config = dict(
    hidden_size=512,
    n_experts=12,
    hidden_act='swiglu',
    routed_scale=1.73,
    balance_bias=False,
    shared_expert_gate=True,
    vocab_size=45986,
    norm='rmsnorm',
    optimizer='muon_variant',
    learning_rate=0.00747,
    batch_tokens=[65536, 131072, 262144],
    max_seq_len=1024,
    train_tokens=575900000,
)
Below are experts of layer 8 (counted from 0) of a mixture-of-experts language model. Rows are named router (the router's row for the expert), gate (a neuron's input weights, with its number), up (a neuron's input weights, with its number) and show model dimensions 256-511. Each number is 500 + 40 x the weight over its row's rms, rounded and kept within 0 to 999. Numbers have three digits each.
After each expert's rows: "mostly gets" lists some tokens that are sent to it at least half of the time. This comes from a sample of Wikipedia text that the model never trained on.

# expert 8
router:465521475517546514518512514458542507474404538524478436520517450483459501482573502454453526534414479468491499476527491493415469579506608475496438511476485527535452504571455546535555497506514467515518581507532564551504511498557442549443522518536566459502540556509422523540588534468532461510472482571493487431462458494372514527486493592530476529527572457515514485509573496507461490578549460566416476529444494581474462556543455543462503511488487536421475503449469471490495509552556515476525460503522450515505499482467511493501521492553560445483508555454468555475540420496418460492486478446536501591571488413545488462571499541438548451519528449455497498481532486547513503398526467492429524464510500515575566451529457527572572508532458548453487515474542540575517455537514475
gate0:465473509454536548560455545537554600459491500439460549487495529476521421499530503483455545499488502462458499509511526544473509591525567517464542501515494456489431484495513573497535463425473469513457528476593507466455546548473504512484599486543415490392525491510415522483515572483445544531557538537487591522580579505557506541434435494535442550469427539423523462474558487442461515407488548475525479567446525500518383500509500469448499559524457519480489532531454461534508499580515516544471453495512506543432497496378492508477511505484474511503522550524454504475457444569454531532487539484515472528445497536506480416479490538491542490431540519460527524455519475460506476530425531506526524474491495435461427445511476505507503490455540400492507443500422437499457531545437541
up0:543446465502494487460452474529510392488527446534522481466463524500516574489393478520490474491401506529534409494470513482514587515519462506529457547477500494522435510538450406445476487447454476441483493501411567497542535480488504509522529501454455557517513432455443456527505457556555439467552530472538437480482449484476469494472452503523588461503557541438500489512504465520521483539549502448555553544442539538532597536562535476490491502503547502474516433532506523525523513513534447523500596488485482471510526513560482556464478521575546505488540465578539514559508544496522511506556445565478445503527504510558429559541563549537579549565590462558399464504535487515504532546604436461455508516544499504548522509512491451565493517463473476542473576485469519535466481473550543
gate1:492491512463539540475532477538501497486591525547474514536467508546452472540506497494503469417506439552490497489532482498437514487489508481569481486494536525458469486471512503581477485459469515468516484476474513541508459561508422501475535650490505545425513533557581437568524492517499534480523499561434458525537487557500521490486542548496430501529500552555550550463484494435503555467560587537518498549379482506575426452529603449495535495455494490552515511507546463508510527535531470516458452479554535524508501554549481494527545417398527546413499545455474436506440482602556510517580447530464512557494512502487541470519560495522463511491522603495474481471500488502485548467469422545481494454535462504494517497547455500405450459503483580463572431497425547532518483485515488
up1:452497535457498477525466414499543419545506475451524494525553530496521491499463508535519559457445510471540520471452548492499490513477497449477492478479343451463463533437489511439466562521494547422510492503506531475465514483486462515452498441415541540545481530560522460514469481512521466453513494510517526476469509506471522577525433506480498528510520501451510473473418560523536560587459468463381528506527574451589441550519519536488516540498433511478523539491534510477520478486551556443454575466499481524522494553569531495497519480538469475430495554480430498528497484585540471528491498524503505514470492525491470467394523426519475506520497474480550524535534411512448506507498512494472469434430551568495564480484453472502470490473543473477474528510507519423437502568445454
gate2:495537489476466484554431466505568496502555495503500493460463482474504527495505503490549405466511501537473542519475504459433503511503546421514433559487484546510551517490410474557514482449500495503519535520579530431516525529467501416500453456394497508475493541509520494470574523570545545535541509559484499433564533440482504536460451496459540512539480501535512562497581476558522373498457493544540437550432436408491485478476477525473553465499520429474532516437457444560520548515540396444477520510437531508534488434483456509492563475508503446497483496494461417485490500526434531498518464462515404552543442550463417464500525516543489499546583537503504483556476639520533552528554474459433477534568545476488453459543444482567468506478493444520500523514474492548441493517513516
up2:533497497456491490552488411542503487498526514492492488457497496486512476519538443487571573460446456551561461549499524533461439494503525515477513524494455534449510483456504509411497507512491513461508505457481530548484486470504520551527449528517512520542540422549508491488480485475548521505406437472492558484500481519449447592501528643465452474553504532540478442505483439474532538522491614541538515534500495521517525505521471516504487377477508565469505534556481484427392509454502487502409507507531470508463538500563449519475517451582465522463548536524465491559491485479520468508446552496485497444417547492553425446513502543503475499605460509578569570537405428536497505472485534507532517505525495465515501572475520565521488437497536602504511497435481469467536528471537558
gate3:516493476566446516479546480532510505470552525562555465533556520488575476495588498453500462510470537463512452564468529523490479444409521555468420449500444477454478469438513535505463539495488534493521484533534553487515491483488475570583531483506455483550600460515479499524529513558497479438482461502443514496519578491509443536490465483541504530545401465526418529465569560474483598495540514439566496528500527495460500589574500461527505504514491507531494512577444527466436568445507494479483457491546469546506432531452420415481558484432485529488517534486537474451547653429543533430590514535466539509557548542538511502448525561547546486503428546537566508543449511445511461561512452452517495505475440465495538468521403432485541471501446479433487515475439479521454520499509499
up3:490544530483520481496503428512493556568529498514477496505459554529509479517496464548504502526550455476487377520563461478516442438492446540483536522535487468536481525478473485520486383565542512502510445500462467521498514480443578436521543487508540492459558543529535436509500462477531443425527436554544567445482544470499433480539470454487540498465429530521507488505547500482565421533428397536462551586484454558430510536546504470497521486466459488545498502456510471466491527499587476525511488457502541471508493502506472509552548500473520499544446553487486527431561425490500488512495531516470509516626457461525550487491543502479514495471509486497523528513431505456505504464540480508469505441461573463618515484423500504474475554518472452493506507464505478497460500507474467
mostly gets: " his", " their", " her", " its", " American", " French"

# expert 10
router:571488489560511523516499503487490464492582504522531478494530524487507527486482535513415480435560600473542475585572593425548522464550495508522435502582506530465505506482476500486442461478476468523481582471497411449560545448559530525477564425507464485477513453484493485524466485482478565529503524485567460516459524588541459458449480531457500452581500483438573529457479543486540504492495460468553567454555517522506529501525507457495371541542430466482432497513499477489559498489459520489456487484435597490481512486472550419496455503529482503561519429520491475577453545469528504467540534506536529546514579473523592500430572442541499551499536490484525469538530517480500510504490547475586471506588481472450480499453461439480494564526485474570502520528452502558433534517471441
gate0:549515474477501481491597547505515508456588531529432460543553506519490535506547499574609504492484520483446472550480537495458453548480530435528465482511537460537499521506501479511552504505463497514446498521472499515524427483487480554479522477467514447518506553478445486534459468512523444519473451483525502556432489472532562445531513506547421540521563537465411572509531440540468515499453504509513534519503484460530570562499525496492447479496483480513493507594499451534496505494546481483557495535571448437479477485554582582544452428511505446507516489417563448491512419546474496440448419532527542513539473476532597483484483534561437467478528472483511573382472491501462557518522481526519467537496530533464505486431473557498523485530449501481491491531556498477483579541486491
up0:549512478513490513552576555494519527458453502519506488517512492521553491498478494495542579456540577501519462475519532491557498463475497427503431510484545415477545451535445505508503459529418446444462507479489527508513548507551466558488603487493525505493507509466541511511583536491534513541464474598541464538437521499539512481571539414498400492458515565529473572488540518528465495410487521558526583473486504520471444500547567506563529457627459479508497450515520544561549502524503518495479590545510435449531491500472491479444459500522548483471453466526451516486542528530506542475396556491505471579456582491552540434503543536546531464574510455465508462487521429540466469491495473478498452543529507498527594485430501522504482445507497505538481454554632486459473492546545559
gate1:469576514548476535467460454509481388451464506505477546485519509456418502509487498471536492432522565552522500472419485469529509493479482510553546487570530406465549517466507549544520540469492393571527529539516470421436506502517424558480591520508524588553562529503496444539556445536524500508433390497497467457475562488513516457573478511583545489488525535452473482482526415494536519512462493463447484525528500586523515498539519524462434434546532505594533407469441507453517529486466475516507544478537482543505492537517527541512518434484466560532500502542455408573539422555533499470552422491518502548519457502540562483510460491487525498495523436543507560457549562539509398487462456571611496453505411524526567554521488496457515471492538539487497492462447490510496482505503505
up1:497530450552474459493554437528496355415470567556496505444536463473503464450493492457492480400616548580493487516464511498516479460533486501562529501537555477550546512494545474498482527549572501546575493533484558523486516443533400491513528516532527494518476473504482582543458449538425486445562445481503463488478436497514513523527538502520515490551430518448534442495500531506498463533494560449530510479557516503424525486493425488465441427498557500563536460467585516504549552542529473448451553503505436459494533484454560543477514427442496548584491476458482473551534439576572562499464439471484574511563497541519540511523482510528602466531490486494517535488529515523468458587491500548485425490517498512495574572462495551534487430542510462542500503478445475527518418479514465
gate2:466471485533523494465563500470559475591538533487530565490545480514506429464419421447536480453598549503525520569508546536472446514534520488511565481462557480494467450403426534482476495471482555530548500513515481521550463432489451442512438538505563498463512523458549512544488509476462534508525484455482537461499468535507529511573511443481546476510377466487536438541538496482547485479455528409459500494519534487515523504495605512505552568542575469539499531465540466463542478458507487498458532530498502484574512528433516596598525553500495400484466594509528466497523557481423481426521492532471463505491494489492512508480505487605504503518571524474484544473476531516495527495477465538464492498544532505491551520483494444549518508521476482516447449425440436500527500450494537
up2:507549506440470495479530519547519481437519489461487435492490430450511537495487467506482498456524464496482460483503488461416603520454545524475469494448514480564441511562511478547514478417465502525487497418475493515535451539483525493484473521474536523516482507545485464430448390472433598440544510571536458542506548553532571522499478526481429510429497522472550469503588497501470400437475477532540567540472479451569520512560497533506456476486448529507526458429507453529532473491494493521503476565466493480446512484511508519509578473461516501488406420509551535492474530464420490481507544530507512505541499542516529455556486554497594463519492466525487490493483400464477523486487486490493444447528453575500544461633501492506503581391568542508527477498457520496468516482553527
gate3:533524512543485443466398449456480518581474498530414511544526509551438478468475465455551522572528511438561490534474506480507487544453554496526443499507426543463470509537550539541571506467534455451439585537532510498446486517410462560556512446477400533506506485508508486498487510504515433500562514436606595462574474456571542473537537468507482553515469577524516515500485517461612528511517499519478483485481511513546486502508534522499480530592503566484480486520454510474502520473493481490502392426525501426492511449459465573441555482516426449507481529555555534475526475444562527517528535444528483437454474528528514488438486525504462544417481513470464505475535445548472523464520481499464537511527440457500502494511534466512486483437483468550485481478484609557503480514461561
up3:476515477491517528511484525532524520501487452376403497477462484493524492497535445524554534592525588539496495500653491480492508519479480554509524605482458508570511507504515392481521475454467486490510504449461547569499501494451515563506517493494502515503453533546483476466496459472527545495472539455532543494485513514420516483528499528561484512495448579473532466470423477468498514561492485468555517500448509538488539463496504506519488469461454502499565509429458571413515461542466499491464505481469484384458540469472467524503426551548478429528492501549534472488528570510520531489477559535565469468455471486491532443518434486550518539470435508433532531517489463514422483496527448487432499508492525429500501501544551521581513473538403545498529509508426471561482538512513476
mostly gets: " right", " water", " number", " damage", " Length", " Votes"

# expert 3
router:515533501471493537482505500495527469488500493456530492410654528575503551427469497478528442518464460489531489452509426526494502402482479502487464514514486491483472508529489468510498521510487521596527451535419473470481493534552536493527478437530482535444498437532505488473517502474469544466526451487521473491486503500576534488443484477508522496461477534509473465551489445548422549482453546455460437422523533473554452479467563532530487495484516566465534483555540488519475542538507476580444466556490484565517451485453497493484534547474487506510481493466583536462474529493567525532575526534445484472481507472488506520504580504501498521509472521553467585592592411523441470538506402499462516417498414449514504514513438500569520486532520524490486404512444497487442501418488487
gate0:441523557488511483473469489489479510511535538491455499489543561485535467480504464470525541532488481513453477498487529588450480513448555522473512543475501463428545459537617532507488509501506458464465442467491519591443500500553472481516544555445498435482537571599451500510469531466582431571553433476488511467493525501524467536577561501431537562550381499501497433462499481530503462479490524583502549527494499512509452502495552482488494469564463451497508490498478583556501576473428489567501503498483466551515492493523469507521425492449537454516506536481538463488532567537428522495486509518480566535510519546529465482566502486521528444470439487415503474575482566393444421525490584512507490524495472468556514545503534537485513542489596558509452539463545481523521504494508460
up0:406491471494501485451477514479483431520508554453544503442521458536493512497579469538542492575537425589521603513453499526531504497489461446443484536515531428488522478470507519451500472486458421468481411567526509468500534582471462512517527527524479477495569468489506447546542482504533451530569413488521478542483542427554528510467560525498526427459466510460431481510440472502487543491455466516509526440478489466498486447485527421498498422516480496504520488519502512446506517510444480535579532463487522526476505491534462493576496528464466515527564516505487484468507477533488546587426468492520563538452463520500563425471519473556459523444522462439504470492529506531447471499453476539577475526516520454432537446528426524538478512526459521495444539495454535531558492514570426
gate1:495434483508556549488512552517460561558531459471452480542514498504508502519557515497513534521549546548506500514554481461471538489494481459558487579473586437475545431507522444526477520480474460491508580565442462474425448509475565506494534459457547509531479556499531512534530485430455513555478619506487505496475484518524520526509498489526481468455524462585444491519518475537500589541469507485472513532459493536505531529448532579480498460576459517454529552496470595535516461526459411484452544545465530446550488446458479451563595440520567498443457445436458474576474523551506540459505555519503567454509509508458484527495505596498579459480519534520510511488471491492444445474496511506528470528500414433547491452477564506523501526581497461475485488475508546615546516482509521
up1:548501537482526445537446517469522474469533537499566535456470537495557506491481479509488449456493508514507460541467484520413515540528539452465472499508489451499477520525460442523470538515525471464523487419541474493517575495479489468494517457524469507541513543402430470536498475488602462541560446442492467473488493521542451470465463484531445508542505549484503469524530454476536409443466512535479508511521570553492515486465531492509444552516560509526492479491497489501494440476507489468439516445469528479483511513459548553456495504481474491464538451486489480523478486583545490496468489504494421555446566467479446490426523500458430473469512535450464540525475512537403429501553424505558440494451470533580494432559502420546468525498478473537513537537553426493524511585506581
gate2:505501553521544507502432507472583489590544529582521518475521468539515468535516486539417465485534418412511529504487519495545484531463508502542563514518491506526531513589572564493488486492474501516543519470465531488561520527472460478503448500466506472466532509494522453455542462549532502457487422501545490451503505446469477552563498495494546506566496451564533553518461509593459447492490481482512478479463448565480494447510457552454503465563508490492561540541488463528474486447462498484498555498454505526499486537447485486532489522451551561477538461505491452490493491555479503512546514489497451554548500520491433453487536504494528450512555524434511418476497489591507528502448564606501521474521503525464427491477525492450498466457500536517502488504482476536484531508545539
up2:521621463495486522495499462496426503497485511415511532540443436521449511530551572551442464534485511470456454452460491537473417492420499464486529530495448477503437530537455495449483530437477463493519505494461528509471527474418476534479575483501444538511495536547462487435488593456482530544505481510432456512483524516561458466436556478522475559577482560573493531573570473523538493495528508535503534540464456570449506507536482488477497544482575498535529438528443524466483555570546510459568494452489522488480489443483560505461446564596536544421505512432437501451469572496510491498473517534517465536469510475498499548541472506447501429447484570497495583461499503451507523601472454502503473508540544470444520499426505477477548469479483480426446492463493461514507510505421493
gate3:535593414485514543529548486541504521545515467479531474504457501545499489540526546560468518455440509510493525515518481432501489497506465517451502582534562485503490496445484448491487568498484533528531467492487481493445475551432560514528457494465487488527520484472517613511513503497509548549467491472534488519457469504525495499529527506493512481523462528463567409454496551478479546560525543469510496519464565440506494476536474562458487535472518485544451555449440434490531500482529567474468444546465518536490537427507513501541508461496436484561398478482498587510513501517542512496489414505488545476575582505459478472519522576522526481520557414482484465516498471493497452536562524487457447480461507505477440503494512595507523495451445439534445562514460548430506534460418589
up3:505559571414509527513469525520486505513542502468445526471505432519487491509487489494498529499464510450462494472526479479537537384490495536575480553520480469413552546546513517492473480481502487513540468413443465555511500473559555450525491516487506505579370428486517546475521526466529482468472412596456449511477531521504504485488498512498512478526518532466530489538522565482389490491506531512489508499531527503556491476448448481445457452494489580506505469514452467476570542543477516427528395539528531591483476477488488521499455548521471540566494465479498541468490502495522492488480442486519548529508509637502506447548573501530525516455516460495508542484460536538497505465444459461449475453469500502470499486502502529510525611525472515479485533555485480463520471487408427
mostly gets: " National", " Republican", " Army", " Democratic", " Air", " military"

# expert 9
router:465483485553495470507526543438519459503569540482502580535537476534477560514543476524498418544533542544509534491475486483528507460418485517535511433422456531478499555463494547503442481513455595444435460590482545424506516484503473504530496477469552494526431469497545548523517465440498487521466460474523455518525549466499501466505550547456510518494493550561517527459480531511562500467522531475550517469566483564500406591513495542552514535506547503521451454482573560567461459558392515534488540552511493561497515481554534508468474507440460529528507441501476503535519534484456469425489447558531544464511456495438437521497548539515441500490486522480531492410430495406470556479543488491448538599500543500514464532468475497452494530422487504474465518460532480418539438455477544
gate0:467568490490504516419502507510574472491511448507487425572410474457477473520511518523544453545455487464485505470515480514505520465527531452542490555473494530598405508485465505536490494495531454466559487478529507498400515508537386427505445502473518531487563442516534549521488411492478547558469544519460464468453488534471543445489555440431477489546490479511491548467549441530506474527502526477503441484486527480478514497541527536567505553440492528530494527433574562519463478495488527469497439453467541484533428491403500420489564510447463473439451450515489499430452508487452480498444468455552481511501578498455521465518522493519529455470483442422513509457495510490434540580508486443441489507516518452570470435477518419449484511540433470479510479445526520519457478508484517
up0:495524461537490495529519525503490512530530538493562490443535561522523535437547465473507448501442488486494491562443519458516518532495469498409458387501477447436521528515548467487490515522491496507520508481488485441589489511508522481509517494434505436476528584518490430438449517485490450483591493515442484503474537527540510514463452554558508559515520507534492484534431475520529543412543502545462528518517529463395457497459476451434489489433525489436578527533492494453609533467546535454513535547557420427491512551574482511508466533602470439486562441432493545482485523474480504540502469497475485519527485489464481570454469494509497551596476507522548502483487473550509493445502589538536439529505516540466567516515546533487509411464549504506541494471501457487546525447531469
gate1:466488500445488471407490501505549454492452495519481477423443544453504471567552495524521515432569454507474474507521507453519552473495487458535537556433483455484611563515569474480461469439432460443533488438494493591530499482497493418513558486478516491481516493506547470515464471523515515466503481484526498493469508436480468505589509571473529498437506415477508419453513472537449520536488524424511493464485461560532508537515474553523537512498479484504514512470483530500486551523523549434502478536539482459513534585513520540484519459525507518491468547551555523486481488530521540494509507538471538466542547504535368463457500459454602516564481437459487461494457502455470544530539574463541481489505517509444509477550409546518507544518511613513473508496486539457475530506558476
up1:469521554533479506488520538507567465513437513550468552507444575430484492557506452493510463467514454411465481512513484472507515482507547482524494554447504468464555581502613530538492431484438410476517500529480499461520525501457474460549561509499514516501498530458527471488546494554583564478534467506490539509473510476517396445475572502535521466481512405483561484483535470498475538482475497482549470456527414512481518502531522545550516537527437422481539480535502603521470547495520464470560483520442432548503544552450503582472490436511461487560449492500539479503522469498424474441553462523580464460540508446510494461550471476463568523491495488525468465520511508525449578579503531462435491553494443469519517455483494537472499547558534533507511581457484547486466555550538380
gate2:475474473506535477526466546524487474537445519522458511574432530496483551517449444551477505505499546556543557524532547434535463502532448540498509501431480473506489500509494485539461492491529514502468472511475571527554453475505503438473585515499504498500582535466535536446469471531492516497510496530485547445555503429430571494458539484482492484496545491583497552471441521497471537474497552564493456404461545446457572505468530467512581520471501461425597555496448547445473447591428430456436495500518539537495412486518492504522529441497447547496558478479502519502498476503548502467562453492519551505478475515543551483486509583525493547397446544562493518516470520504508525429457498557529474446534524502440469594468506473509552462513564514527437475533525474452508527526505532
up2:537524468461474479475463529494459539488551490561512499465510502543508482479455555439487422515500436559442480547526490549433498440432566466526448452548493487503511480468477476445447526498524454468511520526486441460472538521493502554538468457457525448517467510584476450502540537390485489394469517534494489522418520579486450553539517490513498558446468495503501539559554478561518548477431495529483569501549495442530465540578518488518471568477469521497435497528471439520511644490533580519477422509496525487524507454456440449408506480493510541546462476494518437483466500465480549474467532500504433489537500551477507474461502497520503411599528504454521482479530530445545472407534519452462522509453529517605549435545500490437488521480432516535520476514514562485520542477427512
gate3:511480491487573535436431449458532482567484465532492462496506500488502475487465468436516579505457476502480531520527489554452527460434543484581520455445547504517505469505521413558506495443490494518539504502516455517438477462476500468425511484565519613499527523466480493473456514514470558444481487482546528546524450476514500474542523510498494535517454506422471510440502501462548523532458558518492473514490593477525539514525488533498564442501572554440506514472443432508578524532561415489547493492537542533479523485479506484409502468493506499424494520519476559515463523487515553494430482474488443422551546526422479494469574511487482442488528510495495471410421427395471446458541540492485484415495463460537457495505535494515469458485494497534464533430479530484465470460543476
up3:540472464471479518457485551449543556525521489496449576486496518460492462555491441451487522474537473440484587566528476513455527474533570460506552483434481497491497561469455489526518604478492445527516481506526515529493465477474492568421444432497464516470470509481503474486512555502554409515474485493422496513422479501482521495508530522477483453581504436528480482482443515453475534507459565506464529531522587461555434562519529525480491486565549470494536487478389454576533451513555480449518482512554548463546504554497483427514508539593476527555510437507426476446498504553476469452510529505578495500518565441478543528542506484517457487479513534550540550496480493478445553487461522495479474558579559475464514454505464440530524493484548529477529526421522565527469489495520444
mostly gets: "\n", "==", " ==", " ===", "\".", "″"

# expert 1
router:459483517535499515441482518531458564503480445423449494499499522495501459497473487413537485549524456505501539492494528509572427535526421427517514465469496437461532466500487451462578474525497491453501494552554495513460549475552536493517489581484484454442523521517462490459466503569469495474477539576526507490477485535471484504533556400469486504472466502535438522501493451482546516488545517464474451459562499425546450476506477503469473487521482424467472544483415512499506447417532452481550489551580523494473474486455541480578513524491450501520519480583490486514564478507490488468406554445488518436410503507522474514547535500543469459514433492517464480517469546516547477565529526588509523567491493526453555518509399523500504429505508486537483514524531506530483535556509482
gate0:564414505528522522570489490511467603501442531537430544535480475506500523503528546501473523496527513430543502499525542493517521490520520434549574482521505447539465577479560511451497526464563439501521449382516496487524466488527520516507568509461536449370466481437474444492497496470524455500526553471509514506534534535494489505526505474506481535543518502509527444551446525560502451498504533496515465489453491518563487524470520550528489500497476453437537505511564521480425496467445531487452506447461496379495544531460519539508562450553523542508505525533477511538474519502515521448499473497563496531517547556489457510492506557428510516472494444515424555524425470449551506544504480494527448473525517560479482558523493509516503466521505478472546527470429467516425607503458523
up0:549452483469484486383448456488528486554506455527588548514496509508504501530479447503492543536488440498528552526505529490472436531513542572549474488535467468559425520457527481434457515530536452527493434474493485495457536524521531532555530534398511517466451484475506535478472517488465440455539464474546509571515561506452547506513536523569458495561536507490512506531482507528483513490458553560643466514461413402539470437478496458443490476477522536527505524519502545522538457450543523470450535507471498446478465530495475542508479528442497474529495521524514582454488501508517466408555462581506465477522460532525558511510601536519474473493431523435497507564472398464453480565525526557539472504515516526504530550446506464531505493497490365470560512538506496512547428492484498
gate1:436541544558469525446482512457501558570533454521553544483529510463486484414506534507512535465547513537420511496473586441545454487509495489497506485403479443474485491518521436491408509442501504546500469406518527524458487510493438478435502440476525451507489501458582449461524497495450585517530508512482554461543489526516522498503484464468461493452525552417558527416509449483511427530505561515513576491598546510618533465483512508577554509523487563494462576527491455514552515435498475511496532498401573475488463528503513512525526525488478428578463514500493507431567418552508581541520472512529523465473526474449414465456486534459470444606441528488473476474418485564526487530499493440573522471526482544472461548488509530474429506540434503507522539520586483472469526465464474
up1:570525498553507549420502536456451556574463481529594516483512579465492461519501481523575568455503467441503439508546498474531454454534469557449503529435450517420525443532470474503487429463553459471560518463559524477494525552465499478555505430496474537526547461534512455511505521500475538448464522578481526527458536560509502541451650491507550507534425492443493544498475505519541490549516528570571570499549544509555481500483450529527519535492504565501445505490483416513516514536460503510521577479529596454510528540502537510519508543487528527559516538493517518477415519542463543480520471561512494468526491499488514507472465494493516480537465514490490520468533483525552507502535431445492484409496485507514504516462497584427450459491419450445484532530544513469550578470405465
gate2:512479545483531454577512512534479428515552500502498513475479542523463453417505488477514539437487519506427582527499557477572502514515531502464505493552477586591530463507467512520510491543493492535502455447582413493446390565522531540516538493527438487498577502513482524473491514480445478446472539495488562463498518506491492487518456539445474471524497511492432481560546498508514507542546492559440479562474514514521573487467515390443519466458482484491468448532463456495439441528445457441534487524476434490543478434409470610432562501565547509442534545518439523483409526491560455413439529554514472467467437505450458466490519484514499424499532557450464503441482479533529517435526563422483530474538501518517412549479451508518436557493465495499525461466478468394536491536494487
up2:532553527563521508560452533528481542542554481516475421538499427506501538504488528477463424536494472598430477462570478525522504545505490454482491484515551554451478526492531537485528430546507511501558500468545481525515490496541534556568521508484503521569495484444509507493468598417525539494469562468517473482498473514507545499486510474564457475490468529550553510417541517463443430471572494569571451439423432501445504463520546434447506493531490548510480517463523526498458484476475536554498453575563544510516432478558438493542513478523559488526472511471485489507463516470453459461519486567500478450523527462583481515487518462450473533508539480476505590462505519408451450538527504499545512495424452542471557561537481525483534444451495479526537464523430503474531503499426447
gate3:547497475510484472509542434500530557566501541450472477549473576449555421461486498496544500571539543456498439523518436421436530537516504543481478448562545505487437476494503496497520547514522533470494496506444530519537523572497565451605562473551518502470567534528415531470495426431467465472454599513525450575474466548509446518454491550581539531518516476535495452516482489512512458476496422447519468524536464521495430569544535510523553527487491533540551509444523484487563471455468518469489478469465490479518543499507468466473474492502478487641519506527593491490524526477462478542483494510558455468617485480467483409463508506416552529460504457509402481481583443498496552483449589554443450543519468480485500532512472540488446543494477463466515540494446534548505533486522434
up3:449469547438475515461484525475502514542473494573530461540471488549469547469476548519495528479423499510524450580525550582439530515474467503497542549543507464536554494499525553509434438544585424440530460464457494506510561455480536529545529584465448603555531417455522457510458506491551521416499529536476512460515485549477571517501503482498475474498427539496491497506470527514506506469489476514485505501507506509453533563450503514495434407581457434490514505542544533498434447493504556534472494514503487481565493490474485514536512436439546533424524511427475459577528468474483415496518418448470547457548514506531503522553526511504481487517462514512509498508522553479528503504460471461489497545494467487581473465449467409509535501471514591539528481510484525434445471469469564
mostly gets: " is", " was", " are", " who", " has", " not"

# expert 0
router:441482514564494542458548501536538450486463539466474547447408485443466468540478539463499469523489588522476483505495408470499514560493479578437532552504522509529509523571480452542493542599547585577530615574499551474405494511487451521444506606486535527498535463509431510487529496480521457468461477477419465496491455484431496527477495518546510459574549493455485475463564465437443556475456546494531515485558471495522487519510402475437488529594547568493546512530466494511473507451514533458520524523580493487494545517473490546455560477507530507484496479442456487417493461447513494481563536461547476509483428446556539490525418455559454488487481481439506483465508470552464556498517540490504544456507519526535495445557527437498506449525515466523542544505514470488526516488485489
gate0:505512523547559505526522443544499467527523473422487535475492572450515496454496491488505460398525516485491447477521527419436476500524520513533505454517466514518480562494439510466509509551485500443504496469482428534515506510499505470503499518460416489543519544550566439550487541470503482550574496345456486443466537490529522495588494481476475527400554478427514488459527513468513542511446474555486483433500490543539493537449504520476541566514521491474520533493471559544504571483517474559485496405503564568592512524510446486507508448540516556589480523568506481486499528473515494506426477527513515528517481546537518499566501527495480512560557489509619488495501482489524441501588524488487522533548568422498447500426468429451503507469458440512480460594542457513529490506482481
up0:531457475559530498477496499491536568514486482499476561423489532494527442497484454528453481376498501469461468549552517491506496490470502539588526451515562453462494539546475528460509545485517475460466489479468493525496494463533506512484518506511424487476507477475490495510512467487559497522500471466514478498550485479486526428500448529478545564505538414476533419445478573515458440525458458495449525478500505543551505481439575526473490490472488489504524525474510465573430522485504521615554521514447566604529489478479549543562459478466460506461498542540512467460457528520473474578500477519472540443467545497495504556536516530470522486496504423523626506518485538501493541499486481527509494500461544526478441572515510447460518515430428467437476540599517436486531450483445493
gate1:493551520528476457496526429453468507549558476538489481525467533517540542500533484466488450482532526405510517564447480467529482462450524434473461460497527532478497458504526523449490442536489528492473520487458480443498447478536462523532468523491529545589504512485461477443469490489471543519514506505549520516495464524517536471486445483404604450454483526426479474429443537593525475421516499429618575494495537525481524566501511512531527474555438570559539445471577609546532517488581482537462508498536596510535495524498459513493521504450545507483525471550575438573485503522466549522539462549428476536454532496516581506478474489459537530554504446518495490537457482451509531533505481516429540441553462537468470391481456428489529506468441450544525529514489466498442535514472485
up1:517500526558524497501473522520468419540513478507534626543509562504533543532461454520485568567490571483555447547460539530386488481436486534503507490546561467456536524492562508495503517530544428526512525503489490454505469523468523505491499490423494535532501529591535528562560450467454457477544511515453451539413502575424500559480421486518546494490510519458561503449447461604499492481513511502498473494508470477511531500405500544508426535533450491409472493470450550524501579490516520512476537495488516457500458464522492514500508510509578425456532468443528464461507559517484568552500536536425560466486514446469543511452526521550535464525567486526479407521464451493458442537486545506510459487476497558508406426521467519483526512478531512535562524517526431474461508485441560
gate2:465499510548511580434525476460470504437521491439513533568494526528566529515447465445488466511450511508493527602487478511567424547456515447489491469467508459459528554539459479521496401477445502477428438435525516499494512515465428478518433438435515465541515477578555450587472440455462517529545471509528455438497404455501522511541558476493470535545480523516470509519496429624472575446476503501427497481520482498507464531458539533522556449487468526530461477480556497542466547442506500501473545483414522524517526509526520550525411417460517520473474519509524509502487562471398496509478505497592479521458445555461516519463502423509484517532500471463524476483579493451446493422505511500519466476490507499529560554498481562488454446530466480509489424465473564563502536502496515
up2:505459517565434477513460559422473514457485479566525537526529497488563538542491490503405579463513553454477466471451451471492474475509527541486462438530497451480464510447535435458528492498441515529587540466525436472526488545431587467422510514466522431508424505512468472474500493508560521488491476485512452477554470523501463459541520475559524516489527496522532482550452454524522486494423528495474436500516541538472524546499505553464482504484491483531509469498461456566471519440490506543475435483482498481475585484495472465481419510485538482471506534508602448483456496451515452511549530516495458503509487545416495523521476521458583436454505579491428426513434468465421494504559472469467458470471425459426467473462469536468444475520441557522512439455463458525486563526481499
gate3:494506486552509511510487516550425486450497498502421463533529408458521543446501398494459496545508489513548512523437467477443500463502555509452513481514547449497562532512456517494459526455526495451487500492442553492442551542538466477482478527546531512553437492462464529543467575483528470496529438546557443487551514556534538465443568474506483496518475527499557566541465578494527568482543431472555523543512586524527527451483533523538500460465493502540563584452480489427520475459545461512570526480487527427432493446468497512548529484545534520469472475512501510525457527500543487543514499503449509504510457534483457531493526492499534551498528482466503527493560488600487433437467523551563445471479429475489464576507549526516455492479421551531513511440524445504507502458510525
up3:439490502472489479484493458427467460479467470512484533477524475531493526589557488538504542485483517496463488518543497430510524494515444486540502497466408530561429401501508468538582498492497495540535439475576540481524558510449503518446515494564454494414537536494451578496499428458428475450511530474451462530394489464465465463522461493491493428492507457531441465467471467448558458487475521487485441464506494453564488565534480535476551511548483461462572476531580596568506483516480446529569514545523470475467540537512540521517527533490439476568470513561572497500540480516459548564493448565517477465465480504525476466504464499497482481442404535599496463539484474379564547495575536480468483477451560414466544412512494534456493576482520479523482521556475521495463470501459488
mostly gets: " and", " the", " or", " &", " during", " at"